config = dict(
    norm_place='pre',
    rope_theta=10000.0,
    init_std_qkv=0.0354,
    beta1=0.95,
    batch_tokens=65536,
)
Below are experts of layer 3 (counted from 0) of a mixture-of-experts language model. Rows are named router (the router's row for the expert), down (a neuron's output weights, with its number) and show model dimensions 192-223. Each number is 128 + 24 x the weight over its row's rms, rounded and kept within 0 to 255. Numbers have three digits each.
Before each expert's rows: a language model's description of what the expert responds to. This comes from a sample of Wikipedia text that the model never trained on.

# expert 1
En dashes between numbers in scores, date ranges and results (6–1, 25–27), plus slashes, ampersands and odd name fragments like Mac, Mc.
router:128121176092133118135140084156145124084091124150168129109097100125108118164134193118141133112142
down0:146142132108130115110143117161150100147149104131152147152085157155114151164118123104161084174151
down1:110127150100093130118143120150147156119125120103122127117136103122095075103143125158153130113133
down2:128126088168107151107168164090084107139137123123145174097177121153074115121125129103140115127126
down3:163168168130157113110105076145180129168121115117127120141165100109156111144122144113127134091127
down4:118167111119118110190124120123105134134179097085115138098107117137142125127147090176136123132121
down5:138135131144151090094175128149137064142130118177126145155133150129188123127139100160109127103136
down6:141123104115100188120174160143140124138114170099154144139161139161121130139125125103130157099140
down7:165071101090076123149123103127125098105144142100148101133136162146162096136130093110103142132157
down8:167114155155128090135108174129122134170115159148116122110135115145116187125147154129137191118140
down9:113098122107132092124144162161136122172100174095138134129119139129120139101154127087125127111120
down10:108135134198127126115122084144136111132131104154153133074100074164130140158112155158104110153127
down11:137105125138155135175134152123131131119128098107132134147141132145128099115162146147095137144146
down12:149105155151112144149146102096092138095122160136144178120163117121157112138137111161125185090110
down13:147066193106122143127103090113138123085144123110100111133129130175107124133151105142130115115117
down14:125156173139126112129118121106129092146142112151127126147112120099132124134113141165125119128105
down15:146156144110142125106102149173113105094098119143125137094115108115176118140080154127141119126161
down16:185081111121141147120124165163163160142125128165112166128113176157094115131144154122131124085100
down17:115142124094143154074105127106162135092154137092178135160163135141108106131106133131159129140147
down18:133106126109112154118083119111128108112148138094133128142135121155137108118144108101140112097144
down19:103093093176091147120105150098122123162109133153141161117128143121152151148095175134125138155124
down20:139152134124109098120143164115141158094130141174139070114146071149163099096126098132136165072118
down21:126161146080144119106106110119157127125151127085144116097100166091147135153133077120128144130115
down22:051117106142116149096104128133134137132117139146133149110134141128131103131099142126081130156098
down23:142102125168122193140143146120165162105147064127095152097147111134117144119168139113151143147137
down24:116170120150133114111107133098169150119142087091131123172119104073158134145099122120110166132133
down25:098121104103147168164087119130089148091148176058114098113172127118108173158091128119185142095108
down26:114116115098131143173128170131118103125164172170139116148111161156142157099127148112129128107160
down27:123170170162109064135148083120125142124150121162137168107108135110099117149087173138112098100129
down28:131124144109150140143132087161128059124142137118146157150156151146146145184127157179145060135121
down29:135135114116153116100107145184157157131114103116136086129107128112136121125133177103114096137145
down30:103127163156097143128127119113102132095142122129141144163113112119139105126129141122138111095142
down31:142131107090131152150146168059098155119119150085152139115129113144106144105143132186137115152130
down32:097127115143116139126132116120101138133078134125103185157130101102124111114134114104116094157085
down33:119118115104124044123169112122144123133122140155110079114119157125128108153191115124143146114137
down34:133118141109112128146114117097141121139145160107134144111162092145204155131119133154122148092130
down35:169143147120131134111125137128114108130143116119075127134098080135119120116176143129174145126120
down36:120126110130113143116148125135165146135183135119094140155129152100110124127142119121120084084143
down37:091150152103125091143160105141180126157142117104157122120147111129117168105131143139116133157155
down38:125122108154129125121131149132146151087103096100163162133128155137108123102132125198118141138085
down39:112119110152093175130109119096172104143103098081090090148160179155140136143110141132161168124125
down40:144138075136139104131163116068145115153146136095125132140131163166142139091116128132104120141131
down41:130133125148135115114079133105099135127144135110115078144161098124089149150101131154137131145080
down42:098115115115095118155143143169113092096164118135107153171125137138100150145141166079122107153146
down43:126151150119126128123082089118077101087128079106130157109126130132127101090131120119091134127095
down44:160114146162158191113119112119115122139146125093134124070118107080102137153101121133106140131128
down45:133125103122112159138140127098138097164175198112095176037093107125137094102157112119144110104123
down46:142125145121143116144117114097212166086120153082108113110138118134136077154155119124095109129109
down47:143135128146157144147143086168127088135135150104150113102098143179127154136084139115139137158127
down48:103128103113136110132111146140085145110113155107114157119112148088116176123088137154072168120139
down49:116093111144131125129133149148133121156098140124137100146111141166088147141144144131130145155116
down50:133134107125106107136091149126137146112119146148138129140139079088144103146186136109140096129111
down51:118092100152143154145098151120114128133110089093139130128113162108156153125091160124127117096103
down52:124147135113090155113135133127115173146112138103083124126129140164133148122065163122099145143095
down53:092131076112160151167140156107127125122157140143169147084112165102105088105135141133189144142123
down54:125094113148144107126100120114139144109120150075102162101149138101115130108122124158112145163156
down55:143090166094127145140153093137119143119111168097136107140096118130110118118135157116129123098121
down56:116158152143116133128118132118138144112105132143140149112157103142117135169148083136145135127155
down57:150103105123140122116174116148144153096187179151114135117137120132104118144124144108148149110146

# expert 8
Middle or final pieces of longer words and foreign names, such as iss in Polissia, ess in Nonetheless, ov in Eyvazov, and son.
router:171116137108110127145158126146130122128095148130145131138139144134116095152115141090110146085134
down0:125138109137125084120128110117135148118145138157136161082148137155087138116147104137132144139152
down1:106127119118103134131124129137152123110150108117131155076125121098103134127140136121090110116116
down2:153125147123184164139125136125156094162137090100114143137144100122138176081137132144150136133144
down3:175139122138077144137139134130119071082176169115111141112148089135094113098151178158122117133164
down4:105116130134139090086094136150156151129163155081122144135126152130145130113131151150122128154129
down5:149114142155132136149139101118131152118116146075150132121098115112109139116160096117129131183133
down6:152093081135164080115143116078126136158126095137102165117125169110085173081096117149117123146106
down7:108159122113168114099101135090160131099140121094120128139097080096127124120122114117129125130140
down8:146109123121142127087109138135081135117151119125156118143107140142112163162151131143115104128126
down9:153103180175093129181108109123134155127085164107097092110101125135143099087139171126138114144108
down10:119123189094128110131151102122174114130097099103130145139163125136124108155151134134144108110194
down11:169140117183072109112121149090120118084105114094176166151155113094109151163101153111129120143135
down12:190125116109135169148158124108123136098127111136183162113178095162127083126101122099151130140134
down13:149162127090106113140119086129129140103080124134140149159092131111164148142109127139109162123202
down14:127138130154133129133177111132127127122095132140078104137113141127163150146138097101116136173134
down15:103132143139131127109142117129184157100138095151149087127125125141132154167131092158120115093069
down16:144130097158096163134147140141145107151100161098176168156107103112154097139096179144128133107126
down17:141165167175160123123137138157124131111098170101118123188149128112114087137116135114119084114137
down18:095100115104108136195149144151176077134113151098064129125157134129167094163154141141150125117124
down19:110129135095154140157129151110079091131127178132143100106088097186110101145134115135122149138120
down20:119164117121165128149112149139151108180108114163173086134134083166131144147142120120152154164106
down21:137120139065100148153171097109129076185125150116100159128124142121152168172106102154137115097125
down22:129132150125097066137049134097139169114119127124117144080123124125142122121144104153154136126095
down23:080159145140132165169144129129109135135083122195166129137120133152147134145151141139164158145094
down24:104116138114130125144126129154122129150134105116136093114100118116180136116203156093174111124113
down25:136123165120155141103130130188144106110161123091152151109141081153138076115195147145076128173142
down26:123103113112162111096114121134136090182079118094076152135124144084118160140133111060154148114110
down27:176105134110107089159079117116129126129144105123114137146119111150112137103116097157119133133162
down28:132116145143095156122165133137135161114110085102121153126110129123103101158160093140147103096108
down29:154076149122164083147086106124130115159112152116135147146134137142098136134121102113122098104105
down30:105163151130100125107121128160141125122150132188133122134136143132127154125165145167127115122173
down31:146150141098135133130126112130140122162167173096137131140140126152114108100100139113133123139145
down32:121125103153132129090135148122108123113110122162112158123153124138122149120122130148085131128169
down33:100176132118117115117138120134121101133160134061167066160094123129136148091116097120094107122143
down34:118144124118102142079092145120143175118171148092141137123140129070122108153114173125146112159071
down35:139134104149099135127116156139181161132150132112107090169106102139143136137162143114150139151117
down36:133131093113118094110160132125101131151106130148139145100098159141106134168089144095133179134113
down37:126132142129109135130116145153089131171125124114102088145137158150079136121178112132189116107079
down38:122172145076124107082162109119148124101148123188088141109136107150120150142135152137141140097139
down39:089165103156194125117136090154142126111131090168114155122154109151113139134120130161126124120112
down40:118133186128106101112138086140151132119115134155145117115126133114089169144142119133111125153072
down41:136141152152136123139130146103075135129113106110133110119149103165148139111123095128086143125102
down42:105126074120135128153111128128126137143115141094120144109125127098122109182161121191129115159128
down43:091158107146118092151119144109097119138151140085138114156088104105134127151160098125100065153114
down44:102108157144067124102129133132113119125096128106147135131146153118113141128091082129120118112107
down45:131139149173168127106130159065114113112128148110136119126156138103172142101123138156152131155095
down46:146147096152082153105088144127175124154154093134064136134142195128078116115128109106130162130133
down47:125163136167134114174131106126089132148116147163137109168126131138142125094200081134132161160141
down48:124130115160138119136076170144144107159054152149108141129126150095137121122089125155088120198164
down49:129108095124104129127126110110119151112124163157109149116107133142101148117145174142156134129173
down50:103144146136096137120172108136119115126154150173129096103152146140147124145103086076127117132149
down51:147138169130156133148129141136121138161153134145146098120142085121146114126092122130126107115142
down52:131096149146146139142105135128141094118104169130175090115156148135124085130148137115098115200086
down53:110170110138125111128139133141139141081130119126090133153198119109117125120124125101186128119107
down54:123132100115107164163151127153112160107163161161137153163163144088138124166139127150188110149090
down55:093148091092171125174148113150120125128153128157147171095123137114174118149112151116117124077139
down56:135155145168157135162085119125138114124095110129148122136113083133146095131165101119146141136123
down57:146120164094140082091151117106111114134112131111116111146113110134136137138138141125103124139111

# expert 24
Year prefixes like 200, 201, 199 in dates, the space or parenthesis before "born", and second pieces of split words like S-an.
router:168148130096152131121132081156123135108126124118153144111121143113102138122140157115134133141138
down0:112162097100127148122154140109192123145142139124156121143114124101084130165141108115138124131104
down1:127130125144155102122125108113148130102095171157139141092125091127092138199139137088116123174144
down2:126124138123142128101091133137097143110122135096094141139133179115096098146112147122107111167107
down3:141097086143109099123108154117119141112103141154134184126087169093151183105095152141138143128141
down4:127135155138111132129087167144124100124115136141106173107121128098155130092116167160116141137137
down5:157131112102162157108165115105128099126102134180094100140143134121104119153131105153120131172161
down6:117062083113067136135144155134170155085119138117128105107123139161133138112164105118124157124105
down7:144123143108141135119157147118124142102088154086107112137099095096123151124073112160128175156099
down8:101101128122173169116087108103123114111140130126143103104110091109126123143165158100159188118154
down9:137101167150111120163105148104144070104159103120127101105146143123185112144110171129121154127157
down10:139170088122163068121124110154127147105123163147091149144096126147120129113150105100112134124082
down11:108130122190140100119148129116147110137125112116100093121087116148094146172109122140165166120096
down12:156135128148159143159113132102139141140142115102162120129083123157149127135148139122155101088093
down13:154134166116115164127158148094158141156122095114105083148156136114157085157117078105140146133117
down14:122105145117133118130153122115148145104103139157078137084118137103123125113117145113135151123101
down15:127138117152092109123136093111126132153103150131138132160057146105151130145090114108121159061107
down16:120111175165114084137087140158087085157083135143151167113152149136136174154115158130168135140087
down17:145174142167123124128168158088154146106092126143086101123142123076112179148111108102098185144132
down18:118106133119117097122097056149110091111099118124132103158168133157159131137124114153110133137105
down19:141106104101130108100127092128164082146106120125143154105140148113103112154105169158119051131074
down20:127122109110137132134120133132145117157120149110057114063128104101152168106142157111143106078136
down21:111151113159144157098123129126140110149089103131152129135144128105132148152175093126136133137105
down22:128146136151142105076168136108139108109121093111137113114117160153110086137109123122171136098129
down23:138122115199156139151107158100151114132127105121145156088053118104141127133159137136156144150070
down24:148118149100109182151116130120128125134143119138102136112116116135144119124111133092155133143180
down25:110097148104148124110144109113125117144131140112142114072112155140157121113119102146105125112184
down26:090120129112097124143127082121137083122116112140127134141181117152136125171168150102128130124140
down27:104092120141133126139118169097097141122103150139075151127131119107142118103170133103123112142136
down28:093137145131105125105138152137133112123120113146144115114112143136161141091143130095121107082117
down29:158136129131161143098148134112136081051130092157101153066102130118097159105089105117133085079116
down30:149112136117142162154101115176126134166074137143160111151110070149152117112106171142107139160102
down31:168146132124146155140102152169151087159174166126125135138115172146103109168120116153096127096136
down32:124150115128109145140154149147140122121145142097144150051122125184159133119153119182161148141127
down33:107099126156104114122115135164091129116133114134138151124103113119122129069080155157097120157156
down34:110131124124114136128174106147122168112106118082110129134117138133115129152112127115144099148141
down35:167115112150104154158108169118112112128136126139119143118118180114069130181142122132134176133171
down36:165112120136113109146106109177106139107123111145143119060071117129068127094095109131136121124125
down37:172108150110146094145138117145109147128135139121143138161073124159146156142119104140110143147143
down38:136138145129124092099159154144147140115146146078118134151155112083118137121161112177155114117108
down39:098161117063145165092121165134146091105163127111099120122090099130096162120179149100124110095143
down40:112144101092154107126145107093095161104123136129134131135129145125155121099114101128110124153114
down41:119118125136135177145086074077138122101094082147120155126118132109119141131153146137120125082174
down42:115144128151145142093137094083126138127107173139089142098145111131129145122118116097102116141144
down43:121131152109135143151132113089121161134092135133207116100129135121110098116091141123160168104099
down44:116070148110129082118122171088140131163135106126118154108106109107076124147129088127109092144137
down45:158165091133108125155133161137142086116145118132107092121142138101148129145141106110100137120135
down46:116103131127098117146093157156089139143155119120106156151136118090085163095090127115141121120103
down47:105095133130123166091141128116165124144140160173145113117137140148144120130086072108158067111116
down48:096098099100157171132125118111147119103144118122085161185156128083144144087158128151138166151116
down49:106141127116148114110145179126140138138135142123091117134153128092119132102155124121131134112148
down50:145160122085125144120116121096128130109142123167107107132151147152124151129142107104132121092168
down51:159163170147132083108157091155119103105108134110122154107116124102142116114173116148131117126111
down52:142102139177150111104119138160137095120110137114112164166156096096128113159132089128103109112150
down53:119076112145148156110160124157196151107109097139140093143114116135183144134122161111121083186124
down54:152154164154112109080182126129169167081112155122135114131129120130091113122132133139110127158173
down55:123133119120090142125090121184114175103146156109124103099120106113153090037121140152113126130125
down56:185077130153111091121124158113165133114189141139125152100099123111112123115125105150143089116134
down57:123140116067115102092144158132142166149152146104093155119150113135111151108133148136127138130117